Experts of a small language model.
Size: width 160, 43.8M parameters.
Training: a variant of Adam for the experts, 789M tokens, 8372 steps.
Below are experts of layer 7 (counted from 0) of a mixture-of-experts language model. Rows are named router (the router's row for the expert), down (a neuron's output weights, with its number) and show model dimensions 0-159. Each number is 200 + 20 x the weight over its row's rms, rounded and kept within 0 to 999.
Before each expert's rows: a language model's description of what the expert responds to. This comes from a sample of Wikipedia text that the model never trained on.

# expert 8
It responds to: Final words or word pieces of institution and award names, such as University, School, Academy of Sciences, Council, Association, Award.
router,195,241,198,200,202,210,198,194,233,209,194,208,209,182,188,163,180,193,192,175,226,174,200,240,213,188,188,179,151,164,205,180,226,172,171,190,245,183,234,195,177,206,179,203,181,186,200,197,209,217,194,195,181,177,196,197,191,197,255,217,223,208,168,222,213,228,171,176,197,185,221,202,165,186,185,199,244,186,176,201,215,204,219,206,163,187,207,162,186,218,179,210,230,202,205,192,164,231,210,187,191,182,188,210,201,210,221,192,224,195,207,200,191,193,237,239,197,223,206,180,201,185,200,176,204,207,187,258,203,212,209,202,175,179,187,186,178,234,187,200,185,185,186,209,214,195,203,233,218,184,196,211,152,193,209,174,199,196,200,188
down2,212,196,206,206,180,191,165,203,177,174,202,220,192,175,231,238,221,184,209,188,208,212,263,191,223,214,198,159,217,195,183,201,224,207,224,211,160,190,191,214,211,219,192,202,179,198,179,166,188,217,251,224,203,201,199,211,203,163,207,188,200,214,237,186,193,225,202,212,229,224,225,230,202,198,177,228,206,212,185,192,220,202,199,169,180,175,217,203,179,173,225,223,216,200,222,204,185,195,185,205,179,205,205,242,203,230,190,178,207,199,199,187,200,185,186,199,142,211,208,169,176,211,197,195,181,193,205,195,220,176,197,175,215,212,194,235,192,202,185,191,204,259,178,212,185,236,215,192,216,200,198,195,198,188,194,189,163,198,200,150
down3,201,219,213,185,220,196,187,170,226,226,220,198,189,199,226,197,207,224,228,241,202,180,234,199,220,216,196,195,212,191,229,207,213,213,250,232,177,208,209,204,147,230,195,189,225,203,212,213,165,205,219,172,242,221,186,207,229,195,210,218,192,199,213,202,228,241,194,230,212,196,204,233,197,190,159,214,187,187,220,187,218,207,202,175,200,206,202,158,170,212,221,227,201,226,195,192,187,188,170,218,196,169,181,218,225,210,201,165,193,175,210,208,210,198,224,225,195,200,198,193,200,187,223,164,201,176,197,201,240,187,194,168,181,195,181,190,201,201,188,221,185,213,167,196,200,196,201,208,203,163,158,230,217,209,175,202,152,192,203,213
down4,215,204,191,175,187,208,184,211,205,218,177,204,206,195,181,189,219,244,214,198,198,188,224,212,252,190,200,198,197,206,177,195,192,232,174,228,186,205,209,211,149,161,210,182,185,202,197,196,212,243,228,203,249,190,209,184,191,187,212,203,174,175,186,230,176,227,191,196,230,211,198,212,176,193,211,193,213,173,220,158,191,222,175,178,192,196,225,192,181,223,211,186,178,195,197,202,186,229,172,222,177,208,217,210,167,210,174,203,192,187,197,199,223,229,188,203,234,222,195,180,189,196,158,226,194,229,174,196,188,174,213,212,177,219,182,182,184,216,198,195,174,149,208,213,220,184,178,200,158,177,200,214,160,217,212,214,230,216,214,181
down5,227,218,208,200,211,211,244,211,220,207,207,209,215,184,192,226,217,216,192,207,197,213,220,201,224,203,217,220,191,240,148,212,153,193,198,198,181,215,198,219,199,184,184,184,191,188,187,206,191,203,189,251,192,180,227,168,185,195,227,176,207,216,210,206,193,210,205,217,178,220,206,182,197,229,185,192,198,182,203,185,228,215,192,208,185,228,178,244,224,211,226,217,198,210,215,190,201,199,193,183,171,206,191,173,241,218,212,241,229,225,189,206,203,216,223,177,143,214,198,178,186,186,221,228,199,178,217,175,186,198,208,232,180,176,211,217,198,243,211,259,167,214,173,179,213,178,206,196,190,215,213,200,204,212,225,217,185,209,212,167
down6,208,198,205,213,185,178,183,202,201,170,231,203,216,175,176,213,212,167,205,185,177,195,220,163,213,181,146,194,223,228,220,195,209,177,183,187,195,192,195,204,175,227,195,195,236,191,161,165,216,208,195,189,201,219,184,191,177,188,174,199,206,210,224,194,184,181,187,192,212,238,219,196,228,203,197,196,185,211,177,197,222,234,234,205,175,177,214,209,223,218,211,199,224,213,207,234,197,193,178,215,195,217,217,204,213,181,184,193,200,236,159,201,234,186,200,203,174,224,171,173,195,227,213,193,204,196,224,214,233,186,206,179,213,237,200,194,196,179,222,205,191,206,176,245,191,203,157,196,201,146,228,180,201,229,178,208,206,185,183,152
down7,152,191,218,235,191,201,202,220,190,216,193,178,235,188,213,269,211,168,216,191,189,222,155,209,185,223,200,224,200,209,197,207,214,182,221,209,240,196,176,156,189,206,206,211,233,214,183,205,214,212,207,199,209,213,174,242,174,225,167,167,197,238,199,215,206,173,181,182,211,214,200,206,228,232,203,198,174,213,196,205,169,164,194,213,176,214,201,187,202,182,180,181,207,219,167,182,205,212,174,208,203,204,220,213,170,204,200,216,205,167,213,167,206,206,164,183,206,199,202,213,223,209,184,203,192,198,203,202,243,195,207,205,206,188,185,241,179,197,227,203,214,204,195,192,209,179,157,198,244,213,196,220,192,198,172,183,173,191,176,196
down8,188,250,186,187,191,220,180,183,207,190,209,181,205,178,202,209,222,208,173,174,186,190,181,214,189,174,186,191,204,204,169,176,174,186,210,165,195,211,207,179,227,175,230,218,199,178,156,168,200,181,211,202,226,181,201,188,179,165,239,191,187,164,198,218,169,156,225,173,228,206,191,186,205,204,212,175,183,208,206,194,177,224,162,179,175,202,138,186,228,218,208,228,221,171,199,179,198,220,193,206,151,190,193,211,208,160,206,209,218,170,202,197,182,194,198,213,193,191,182,181,204,210,190,196,189,192,179,232,176,204,184,192,207,200,216,226,236,183,209,197,217,183,215,194,235,228,234,210,173,197,204,195,198,196,195,211,160,194,211,202
down9,202,191,183,210,195,206,207,177,218,180,238,186,194,191,183,181,210,171,180,194,196,199,156,237,178,162,228,181,206,204,203,168,189,207,179,220,179,172,170,177,174,187,200,223,189,207,192,189,192,229,215,195,225,189,193,204,230,185,194,215,169,172,172,181,184,195,202,196,195,163,195,234,208,191,183,169,190,211,229,162,194,224,180,202,213,227,168,193,232,234,254,218,192,196,222,216,206,212,198,185,207,210,181,237,209,195,200,217,181,204,190,233,222,192,185,194,218,209,199,174,201,185,172,199,156,191,187,201,191,216,228,187,186,203,213,160,188,235,224,197,231,171,180,205,201,199,209,188,181,207,193,241,205,164,166,195,164,217,192,193
down10,210,199,181,185,188,223,213,178,217,197,177,181,181,208,197,168,218,204,193,227,188,191,199,191,193,214,198,194,191,166,184,228,211,228,195,204,185,153,198,194,248,178,202,208,187,217,198,189,171,182,215,183,196,201,209,190,201,225,178,145,158,207,188,182,213,163,217,206,190,187,182,217,221,174,232,174,207,239,173,230,195,196,239,189,184,211,205,189,201,230,183,231,211,216,165,200,231,202,196,168,198,210,178,200,230,208,155,229,201,217,215,203,197,173,186,171,204,188,229,207,203,214,191,184,212,186,213,187,202,238,226,191,211,194,208,202,231,188,199,180,228,215,171,211,170,210,201,169,218,175,207,160,217,157,203,222,185,167,191,209
down11,248,194,173,209,173,175,197,186,195,170,175,214,171,198,164,179,221,207,192,209,180,189,193,210,203,190,182,193,193,198,204,193,195,211,171,244,169,205,182,215,226,152,208,179,200,248,190,200,204,202,217,210,217,194,196,188,206,214,206,159,174,175,183,229,177,207,211,189,189,209,192,212,218,196,189,191,208,220,196,218,216,198,198,212,243,212,258,212,180,226,195,223,193,212,191,191,217,245,212,198,259,235,212,193,196,194,144,193,231,183,214,198,209,196,224,202,211,183,206,177,195,207,153,204,206,184,212,210,235,169,203,187,183,202,198,178,189,239,198,189,189,211,173,164,191,209,186,201,188,192,196,202,175,207,210,206,241,198,188,206
down12,157,228,208,201,201,197,203,196,234,218,221,201,198,201,214,197,209,192,223,228,205,183,230,164,212,217,213,200,205,209,217,182,202,231,242,218,194,202,186,168,182,254,205,190,227,163,233,235,231,214,177,213,213,234,186,213,193,190,163,191,179,238,241,170,199,238,162,222,183,202,226,197,189,212,199,203,223,188,222,214,193,182,193,185,197,183,207,203,182,197,181,175,199,211,219,181,216,199,170,173,206,195,214,221,178,195,221,194,204,184,197,181,189,204,209,198,235,208,203,222,236,163,211,186,200,202,198,217,205,193,210,200,183,182,169,225,179,219,206,217,226,220,203,172,191,166,175,211,209,197,192,192,261,188,189,201,199,197,167,173
down13,195,168,192,191,228,189,214,201,155,223,167,201,220,195,238,206,212,165,181,168,212,227,204,218,200,218,203,161,196,203,204,204,188,186,201,184,204,189,187,215,190,190,204,184,214,182,169,207,226,190,214,207,192,171,201,237,198,199,152,213,185,222,186,184,183,151,191,215,199,223,182,205,203,198,193,189,193,218,214,198,187,236,249,215,231,192,156,183,231,202,206,175,196,199,202,210,194,180,228,209,197,194,182,204,187,160,231,221,204,183,189,234,210,212,200,179,182,211,199,180,213,217,186,181,202,194,207,182,183,207,201,207,241,203,205,228,149,178,195,227,217,212,245,224,202,189,226,234,227,219,195,158,222,196,197,201,204,168,181,176
down14,229,183,187,199,210,184,174,208,178,201,204,199,197,236,212,162,185,216,205,194,206,222,210,221,181,224,227,192,208,189,181,191,232,249,198,223,213,184,222,193,196,196,183,228,174,224,217,225,217,191,220,197,204,230,201,178,178,199,187,207,201,205,229,214,195,208,207,226,218,169,207,229,218,183,249,206,195,183,228,199,268,189,213,197,198,194,212,189,176,187,212,201,181,249,207,218,187,187,208,200,204,183,193,201,178,217,200,189,189,215,199,219,225,200,190,194,187,217,220,191,192,188,136,227,184,229,209,189,169,212,176,226,159,183,189,192,173,202,186,190,238,209,216,209,207,186,182,188,200,191,222,171,215,160,217,162,226,207,162,189
down15,184,176,175,223,195,168,201,194,201,220,179,214,186,205,200,240,200,189,206,173,210,214,203,205,211,251,208,205,182,208,206,244,197,210,199,216,197,178,215,177,169,197,150,172,222,214,209,230,195,217,175,232,227,182,202,213,180,202,165,183,178,197,193,250,190,222,185,231,222,160,194,187,191,192,233,237,196,232,207,197,192,219,215,205,200,204,216,193,170,221,250,199,208,190,204,180,203,204,208,185,209,231,181,206,194,213,203,173,186,195,231,196,207,196,207,211,188,191,188,163,203,226,161,212,173,230,168,201,168,160,211,215,180,245,211,221,207,220,186,199,189,203,198,196,188,202,195,177,212,209,190,152,209,204,207,200,223,193,165,208

# expert 26
It responds to: Quotation marks, apostrophes and the first letter right after an opening quote in nicknames, song titles and minute marks, such as "Agni", 55'.
router,163,221,187,189,204,201,180,213,190,208,219,210,204,176,163,204,182,198,211,172,190,193,172,209,197,182,198,208,189,165,188,193,191,181,222,193,198,207,221,175,177,217,169,190,192,198,202,213,190,205,203,217,190,192,165,206,165,215,258,227,217,186,187,189,208,206,172,192,202,193,234,187,190,180,196,202,221,196,189,194,210,183,207,216,186,166,154,182,175,208,197,214,219,197,194,189,190,201,209,155,199,179,201,187,169,230,223,205,235,212,229,188,168,206,208,222,194,193,231,201,220,153,228,158,230,209,184,220,170,208,230,204,183,171,170,190,173,243,194,215,200,187,194,228,183,216,168,214,189,193,206,182,171,177,248,168,189,207,218,176
down1,211,172,200,227,188,231,207,213,194,184,187,214,203,218,196,205,205,182,171,192,242,222,215,182,190,173,199,221,212,224,164,219,239,176,193,181,218,229,199,194,176,217,205,188,177,196,214,212,191,240,196,167,208,176,163,215,202,218,179,162,176,192,175,182,226,190,165,200,202,219,199,170,187,213,190,227,197,194,190,183,207,221,198,162,228,203,218,214,161,216,172,179,207,201,206,207,162,178,178,225,177,213,212,194,174,215,217,218,209,180,204,208,223,189,166,166,184,227,207,257,222,190,196,214,225,199,208,205,221,188,179,200,231,181,207,203,197,217,216,233,162,180,200,208,199,189,194,205,201,198,229,196,195,215,212,212,165,207,248,225
down2,190,193,198,192,236,173,211,202,206,188,222,205,223,189,188,215,198,206,216,183,240,179,215,214,194,211,194,179,238,217,209,179,173,180,246,203,193,213,187,174,161,163,199,211,188,220,200,191,212,208,179,232,190,189,186,173,186,224,220,200,197,210,199,189,190,204,199,177,207,174,205,191,173,189,185,156,209,209,186,195,197,204,199,255,193,225,220,230,200,204,174,187,198,182,230,235,171,220,184,199,191,216,245,185,183,204,186,158,190,189,226,203,185,177,185,200,199,203,227,218,175,168,193,193,197,153,216,183,217,189,201,169,233,193,204,172,174,220,178,226,193,173,207,228,202,221,236,214,193,171,196,215,167,164,231,181,185,202,204,180
down3,202,221,200,230,202,168,168,177,242,202,206,206,194,209,186,195,174,222,184,207,203,192,188,205,220,166,204,244,205,212,190,181,202,155,205,186,191,182,235,209,214,214,175,185,175,202,195,216,171,170,218,181,193,209,179,161,219,220,191,205,167,197,139,235,211,238,201,199,201,218,207,178,185,230,205,195,183,190,173,193,191,205,204,184,217,202,216,173,166,207,221,179,178,228,193,210,191,220,235,235,190,231,164,203,219,207,209,194,193,203,199,223,219,192,187,185,185,218,199,195,169,203,227,243,185,198,190,185,213,184,211,239,183,228,233,218,232,186,233,214,158,194,167,195,194,185,208,211,218,218,218,205,192,215,202,218,192,184,217,196
down4,213,216,196,217,183,192,207,181,174,211,185,193,200,184,194,204,206,213,193,238,241,181,229,188,194,221,232,201,193,177,234,174,189,219,197,238,166,191,206,195,196,195,230,204,225,209,171,207,233,222,205,232,216,210,236,198,221,180,196,211,210,195,227,176,182,206,218,207,232,199,205,214,208,202,182,199,195,206,211,212,225,237,190,191,195,215,205,225,217,228,199,195,241,236,168,217,139,214,177,210,172,207,183,209,236,177,176,240,192,198,196,202,184,215,214,211,238,205,190,191,196,191,193,208,218,216,171,193,224,203,189,197,235,211,219,212,180,208,175,204,216,209,172,199,181,181,208,205,188,238,195,212,230,206,152,196,202,200,196,135
down5,205,222,171,190,173,164,193,213,178,212,178,193,167,188,219,204,162,188,206,200,173,182,215,213,204,200,227,195,196,156,205,216,207,229,202,223,208,178,206,194,189,196,226,205,216,196,159,184,218,178,236,201,215,207,211,206,198,191,205,167,221,198,234,196,181,203,210,208,195,179,160,222,204,207,225,202,194,227,213,258,226,184,178,211,197,181,144,183,195,221,200,172,191,189,206,203,189,184,185,199,209,213,157,211,195,205,194,204,219,191,199,219,183,216,217,197,212,187,183,141,167,204,167,184,150,209,157,203,169,226,201,186,166,229,213,197,200,179,200,200,190,198,217,190,200,180,195,161,193,201,194,155,219,214,202,189,200,195,173,185
down6,215,216,183,180,248,189,208,228,201,186,215,176,186,204,147,162,191,210,213,219,224,219,212,215,195,182,189,182,182,185,218,209,210,213,220,208,212,183,220,201,198,206,199,199,218,212,207,199,208,225,232,225,158,200,174,190,223,204,212,207,181,192,193,205,185,186,209,203,179,220,234,193,197,234,201,189,181,186,192,218,213,141,190,228,214,177,181,186,187,180,220,216,194,231,185,203,216,194,191,186,192,177,177,185,206,168,224,225,189,215,158,196,179,254,198,229,193,172,189,189,162,226,200,170,197,204,205,235,219,230,175,203,200,246,205,207,223,166,222,208,193,201,186,204,215,209,158,185,217,215,210,203,238,211,209,199,183,167,221,210
down7,182,208,193,208,228,208,224,188,213,205,226,214,190,222,178,230,245,179,213,185,204,178,177,185,228,212,175,216,205,199,174,217,189,226,182,238,189,163,180,184,192,177,198,189,194,189,238,213,222,224,208,220,169,192,217,160,190,182,212,156,173,200,235,216,185,223,183,238,227,226,218,176,173,222,174,185,174,200,188,192,179,208,184,212,185,226,198,175,212,194,166,217,211,165,191,237,178,201,191,212,181,229,200,185,183,182,217,204,168,194,207,217,195,193,199,203,190,204,228,204,229,187,188,153,190,194,163,224,243,198,205,200,194,215,190,217,199,227,193,197,173,172,223,219,203,215,220,192,192,181,237,185,209,187,195,196,212,190,213,231
down8,202,218,216,213,195,194,199,183,201,185,178,207,192,196,182,179,184,230,171,246,169,210,195,186,200,196,204,172,190,217,201,165,202,221,177,159,200,154,211,219,214,193,173,190,177,199,181,205,150,180,190,175,208,214,206,200,236,193,174,211,182,201,176,214,254,213,191,204,232,210,206,171,209,227,231,197,188,195,188,171,168,192,206,181,202,214,223,169,200,183,207,186,175,230,177,153,234,202,223,194,226,190,179,217,153,188,226,200,193,213,171,206,219,201,191,188,205,220,189,206,220,211,230,247,203,174,202,205,167,190,187,206,185,243,218,224,216,201,223,198,220,194,203,185,196,204,200,185,209,228,221,202,205,210,215,221,183,160,198,201
down9,191,199,184,164,205,198,179,254,183,220,242,202,214,174,234,191,207,190,193,178,212,199,201,207,196,213,203,170,226,184,207,194,178,194,220,189,167,238,217,154,164,210,198,208,198,204,207,204,216,221,185,236,185,227,174,195,204,219,231,192,207,215,215,183,183,188,168,193,226,174,181,177,185,170,161,201,171,228,210,193,173,188,233,204,226,224,195,210,190,196,199,207,179,178,204,221,165,220,193,172,203,181,207,205,187,190,171,200,184,222,210,208,178,190,206,199,227,201,214,212,223,180,204,168,191,187,186,169,220,201,224,164,246,202,220,172,176,222,177,208,199,200,175,234,191,186,214,167,166,176,206,176,199,188,228,181,192,194,188,178
down10,223,200,199,198,212,229,206,190,199,206,211,206,174,215,182,186,240,170,193,215,211,210,172,182,184,212,226,212,199,215,188,192,216,225,184,217,165,148,191,213,213,234,179,166,224,215,203,211,206,178,175,200,223,193,219,160,212,185,184,200,177,225,185,220,232,209,188,220,214,220,188,201,220,223,154,212,204,212,182,193,195,228,194,158,235,209,210,190,208,224,176,200,180,193,191,191,199,193,217,175,188,184,177,196,200,199,190,193,211,196,178,211,249,192,172,169,224,169,204,224,203,177,201,217,223,219,159,212,185,215,198,200,183,234,174,198,208,242,192,219,195,197,183,200,212,192,201,177,223,172,234,143,201,209,191,173,179,180,210,235
down11,225,198,173,193,215,187,172,170,224,183,189,198,184,188,202,198,214,200,205,222,212,177,201,170,172,208,216,178,181,189,216,173,209,177,209,189,167,223,211,214,226,200,192,193,232,181,212,216,169,240,199,215,200,206,215,208,200,209,219,201,199,185,205,237,185,193,218,196,173,210,207,228,224,212,223,177,184,215,183,194,164,210,233,211,210,168,220,202,181,183,217,186,188,204,186,160,252,234,176,201,190,222,241,190,216,163,187,210,183,166,187,190,204,186,184,223,191,236,209,230,217,178,216,202,186,188,190,242,197,200,153,227,204,221,239,198,207,185,200,176,203,167,230,201,195,213,179,182,206,222,196,198,247,225,202,209,197,226,233,194
down12,184,154,204,181,219,213,240,188,224,186,163,218,150,203,179,169,169,205,211,182,174,185,202,202,203,190,183,210,201,211,170,214,211,169,174,207,205,173,192,223,184,194,219,221,214,230,203,191,182,197,206,166,214,180,197,152,222,189,180,224,178,204,194,235,217,204,183,169,217,184,205,243,219,194,206,219,228,183,175,205,234,196,172,177,218,218,190,166,185,203,213,194,214,157,220,183,233,205,212,227,210,226,206,193,206,179,224,195,213,210,192,219,202,189,230,228,175,180,210,209,214,210,250,206,187,193,227,183,195,190,200,236,205,181,236,202,221,174,212,214,206,194,223,176,203,218,219,213,222,199,194,199,196,191,214,229,208,216,221,224
down13,182,218,181,233,218,165,202,152,201,213,244,204,220,226,221,219,231,210,196,211,191,178,191,198,199,208,210,153,246,214,216,190,208,190,215,192,176,232,213,202,218,176,198,201,191,213,193,175,219,188,190,206,183,191,183,207,194,218,196,195,198,206,227,201,196,192,205,194,222,199,185,178,191,167,206,162,195,202,225,217,148,202,206,221,227,232,207,184,222,185,181,169,189,181,206,189,201,221,187,201,169,216,215,208,182,217,192,159,216,212,234,218,194,153,189,174,215,201,202,217,210,208,196,203,179,207,228,203,229,231,203,190,222,211,216,183,161,200,160,206,199,188,199,205,195,194,219,204,123,197,191,207,191,215,184,220,207,216,205,156
down14,181,210,174,219,197,178,189,177,183,215,219,203,177,195,225,212,207,190,236,203,169,192,163,197,184,212,220,169,240,196,225,179,203,169,209,191,197,208,209,192,201,167,234,227,160,186,216,169,214,185,202,190,189,212,189,241,210,203,207,221,197,166,222,186,240,178,217,195,224,209,190,224,197,184,167,191,199,202,248,222,189,186,188,241,200,219,198,235,233,179,182,200,201,185,201,203,170,208,213,177,188,183,209,207,191,212,202,204,206,217,174,204,159,178,217,220,218,204,208,189,190,221,211,191,179,209,232,172,201,214,190,191,227,183,204,186,144,178,167,197,201,214,228,186,173,177,201,162,188,190,172,188,233,226,207,213,220,213,226,214

# expert 36
It responds to: Opening parentheses, square brackets, quotation marks, dollar signs and LaTeX symbols that start an aside, quoted title or formula.
router,160,243,185,184,198,222,177,242,205,187,197,181,202,176,188,182,155,194,212,163,205,209,168,213,197,183,191,201,172,176,190,205,208,197,189,179,219,217,216,185,148,186,176,193,159,188,182,215,182,197,195,226,218,179,163,208,175,197,230,214,213,194,178,196,203,211,169,214,187,187,222,198,176,177,209,193,194,180,187,177,191,228,222,205,185,195,173,206,191,208,193,223,204,178,186,198,189,186,222,189,169,156,206,216,190,215,205,210,226,201,212,159,195,204,217,211,185,217,218,182,219,185,227,177,225,232,169,221,192,185,248,209,165,198,154,190,188,226,210,227,182,178,165,220,189,187,189,215,234,212,196,203,186,190,206,205,198,170,196,202
down0,219,242,203,165,215,229,233,217,227,210,208,182,217,179,182,188,200,194,201,201,208,193,182,217,161,200,214,196,201,179,209,197,191,169,175,188,197,169,223,230,236,202,221,186,176,186,176,217,192,213,192,213,168,216,195,154,211,232,196,223,203,201,185,226,226,212,151,180,181,191,213,205,183,227,222,202,220,224,160,195,195,234,238,192,222,206,200,195,141,227,227,220,193,218,200,211,196,205,195,235,203,182,227,201,179,187,189,192,158,201,206,209,192,194,199,222,222,184,205,202,184,199,204,174,228,211,199,200,224,222,204,207,165,187,212,196,183,182,192,251,172,185,207,213,214,192,208,160,204,204,194,166,227,214,212,205,165,196,195,202
down1,196,195,201,174,188,231,201,224,209,240,212,196,195,222,207,202,195,212,209,201,186,212,192,221,217,198,217,222,184,193,216,168,217,207,185,214,164,202,204,212,209,199,199,182,179,225,168,181,181,213,196,228,157,177,204,213,212,171,231,198,216,195,197,217,189,190,202,195,206,221,206,178,182,144,219,208,188,203,218,164,164,207,164,210,220,196,215,171,233,166,201,235,162,202,236,208,181,208,200,183,190,210,197,206,205,182,154,145,207,225,165,216,187,232,203,204,157,199,171,171,205,206,233,180,212,176,197,230,201,210,225,226,189,210,200,201,163,203,202,198,193,205,196,230,239,213,214,192,214,188,234,190,211,226,201,228,184,204,172,199
down2,200,206,190,166,180,200,213,178,197,198,193,205,186,179,219,205,201,180,215,168,197,215,222,210,210,217,217,221,195,194,228,230,199,184,212,206,152,212,191,223,198,211,172,200,176,209,189,203,176,178,181,199,185,181,226,224,186,145,206,222,219,234,226,196,177,178,219,192,217,206,185,247,204,181,198,219,163,201,256,164,181,203,189,192,193,229,223,224,231,232,195,205,191,241,189,242,226,208,170,194,182,177,209,196,205,180,182,188,190,237,249,226,237,201,219,209,209,213,202,204,208,173,179,208,196,181,203,176,178,184,226,172,211,222,219,205,209,209,211,243,229,199,204,189,189,187,209,198,208,202,228,206,175,219,202,199,219,186,215,190
down3,225,198,191,208,238,189,183,211,207,198,174,194,214,190,195,214,190,201,166,233,229,226,226,194,223,190,182,201,217,185,189,202,211,184,220,222,126,178,226,220,195,189,222,185,201,172,194,192,222,216,218,214,210,213,198,189,189,216,227,168,198,191,220,205,222,214,207,198,219,186,197,190,198,157,192,212,222,217,207,251,206,199,192,209,183,200,200,211,194,218,191,214,179,200,188,222,162,208,212,211,202,221,220,196,207,209,215,233,163,200,192,169,187,197,218,176,199,235,250,217,206,221,182,217,208,175,196,212,198,188,157,187,219,207,201,238,191,195,210,171,203,213,176,209,170,167,225,208,214,201,185,187,124,202,179,180,223,205,214,185
down4,185,186,194,168,189,205,159,217,186,185,211,181,227,198,200,200,203,220,236,184,188,268,190,212,192,215,193,154,185,169,198,217,197,220,215,216,138,235,217,197,189,206,198,165,200,212,166,221,212,201,195,223,200,204,206,210,194,192,230,202,206,199,246,207,197,178,184,185,200,189,195,209,195,171,190,195,192,173,224,191,194,215,180,181,185,221,173,202,191,196,225,232,157,193,203,219,210,194,210,182,190,215,226,200,223,209,179,231,230,233,203,206,221,174,208,167,218,221,207,238,239,182,181,184,207,165,188,204,206,183,166,209,213,214,215,232,206,230,224,211,215,204,206,186,193,174,222,216,212,207,201,209,202,228,188,211,205,213,244,200
down5,167,192,212,193,190,194,148,225,207,222,215,189,211,212,224,200,227,202,231,176,178,211,214,206,206,193,180,190,165,232,202,180,192,233,219,200,174,230,205,212,199,205,181,183,174,208,174,197,214,191,191,229,178,182,183,241,220,161,185,176,243,202,203,230,183,191,185,167,173,189,198,189,193,201,173,220,172,189,194,178,218,206,174,180,188,207,208,201,204,217,220,233,176,193,207,233,236,235,225,171,180,241,211,191,216,188,198,214,256,207,210,203,230,190,206,170,206,213,178,200,210,210,212,193,180,190,217,236,197,175,233,216,214,218,204,241,209,203,195,209,214,203,218,194,204,157,226,208,216,178,184,228,198,217,198,189,196,208,174,209
down6,209,199,193,226,196,265,220,180,163,183,219,191,217,223,200,196,216,215,178,211,215,210,186,237,202,195,198,214,173,164,223,197,204,235,212,209,231,199,208,219,202,191,184,166,209,183,229,207,186,201,191,172,202,228,194,193,204,184,199,230,191,204,203,193,228,191,206,207,195,221,267,227,200,177,198,192,186,187,215,195,197,228,221,195,225,164,223,203,178,174,185,218,197,182,200,190,208,209,202,204,187,179,235,226,215,212,174,202,198,222,211,198,206,179,220,235,171,217,197,224,208,183,154,266,181,229,190,172,219,190,186,187,189,196,199,203,194,194,222,237,187,202,188,201,195,197,185,238,234,229,172,163,213,210,197,202,192,213,216,197
down7,200,190,205,202,172,215,193,177,207,206,182,213,188,232,183,217,190,201,166,220,208,189,202,229,178,213,187,182,225,168,190,233,184,204,192,209,208,178,190,189,210,182,243,239,241,213,221,230,228,206,214,161,214,197,203,155,204,220,210,203,161,190,186,198,214,222,188,203,214,200,220,198,215,228,218,172,233,222,205,193,215,172,190,220,162,184,171,177,195,207,225,167,185,193,168,172,188,183,179,207,178,201,209,176,227,203,190,189,186,169,190,243,194,210,221,229,176,207,194,218,193,216,183,221,225,192,197,168,215,222,164,174,200,211,228,177,223,164,211,190,166,196,203,189,198,200,175,161,162,215,227,182,222,183,207,192,192,193,191,209
down8,192,239,194,194,196,233,219,231,215,181,181,195,198,175,234,244,191,203,225,187,190,221,218,182,192,227,195,210,187,171,207,219,191,194,207,204,193,240,197,202,224,156,151,175,191,180,215,212,179,216,186,184,201,199,211,224,207,194,199,172,207,178,218,243,208,164,171,171,185,209,184,218,189,219,240,159,216,192,193,214,200,189,191,206,196,200,171,200,155,169,169,223,198,219,205,202,198,191,185,205,203,189,225,210,175,167,226,198,186,187,201,202,185,232,191,201,184,217,225,200,167,214,225,178,210,176,200,238,158,219,200,206,185,217,211,201,186,207,197,209,194,212,201,216,207,208,243,215,191,194,237,171,214,232,225,210,182,198,202,163
down9,188,225,202,169,221,176,208,212,189,196,209,195,188,227,193,200,230,180,199,204,186,238,211,188,190,200,201,189,184,195,214,211,191,210,176,202,160,209,212,203,225,203,147,218,201,195,207,211,179,204,188,161,232,218,205,205,231,188,205,219,209,220,210,192,201,189,183,193,188,221,189,226,225,192,193,172,185,202,192,187,159,195,178,205,179,207,188,184,241,188,206,208,151,210,198,237,187,175,189,220,245,219,222,203,197,164,211,214,163,202,190,225,204,213,214,191,227,192,213,227,232,199,186,199,153,204,193,149,158,190,219,204,199,185,205,248,200,220,192,220,197,213,234,180,178,181,240,201,198,201,216,204,184,234,218,166,202,201,237,216
down10,239,193,182,202,179,187,204,222,184,168,206,199,177,155,196,230,242,174,210,167,197,210,244,199,193,198,212,224,213,204,201,198,229,168,248,198,155,218,176,178,205,208,178,162,192,204,206,200,174,201,227,193,196,193,206,215,198,216,222,183,196,226,204,184,197,212,220,199,225,188,210,204,200,176,213,202,219,209,232,208,221,204,193,194,194,194,214,234,172,200,187,221,179,224,184,226,187,177,156,198,199,188,219,220,197,200,183,193,193,175,227,180,212,214,199,204,201,202,231,200,198,168,223,244,221,182,150,176,179,171,197,223,215,231,180,203,176,209,235,194,225,216,193,212,202,204,181,200,206,190,231,177,189,196,184,189,211,185,244,162
down11,183,208,193,186,225,187,206,233,207,186,213,191,202,228,188,167,199,184,212,160,169,270,230,200,176,211,203,156,207,161,215,230,176,212,204,212,174,233,202,183,201,216,199,177,201,156,179,208,195,191,203,227,187,198,220,212,192,188,247,200,200,208,221,193,206,173,176,195,185,208,198,226,215,203,222,203,206,200,202,214,219,191,178,181,157,179,191,189,203,230,182,195,168,211,206,213,184,169,198,219,199,192,208,193,175,217,193,223,215,194,235,191,230,209,208,185,209,223,193,259,215,202,177,176,212,191,186,196,193,178,189,203,210,220,204,231,214,215,214,224,209,198,200,190,226,205,198,177,207,199,236,215,176,238,178,179,164,193,233,172
down12,230,200,191,201,186,172,205,203,212,189,203,161,182,185,194,205,224,186,217,210,173,221,182,153,206,186,174,210,235,233,212,155,201,191,202,211,172,231,207,192,194,199,193,201,185,208,186,203,218,195,213,207,229,199,201,210,218,200,188,182,194,216,182,193,194,174,209,212,193,183,181,213,191,192,184,167,207,215,186,216,170,201,220,147,204,204,217,193,200,237,227,170,231,212,195,246,208,249,191,205,203,213,207,230,156,220,174,206,195,210,190,197,202,187,181,201,225,222,203,195,175,196,232,172,228,199,188,161,167,189,197,208,232,194,173,220,196,196,168,220,199,168,177,143,193,160,227,215,195,225,182,217,177,191,209,188,227,199,205,199
down13,206,160,221,151,194,190,217,202,170,233,234,201,211,193,207,225,227,190,198,202,211,221,186,215,201,196,207,208,224,180,181,216,166,156,214,224,157,168,170,191,180,237,199,205,190,217,183,195,192,213,213,197,192,177,230,231,198,207,226,204,208,194,215,182,207,231,213,209,231,207,213,177,212,222,202,206,175,223,210,181,163,206,184,215,200,192,227,206,204,203,206,218,177,242,169,197,222,209,163,187,170,198,193,192,192,203,225,168,190,211,240,205,192,188,199,205,182,190,192,193,161,189,185,205,202,220,156,209,189,170,197,183,201,187,181,231,223,186,228,185,174,177,199,189,178,194,165,159,161,197,205,209,204,198,197,235,236,190,194,192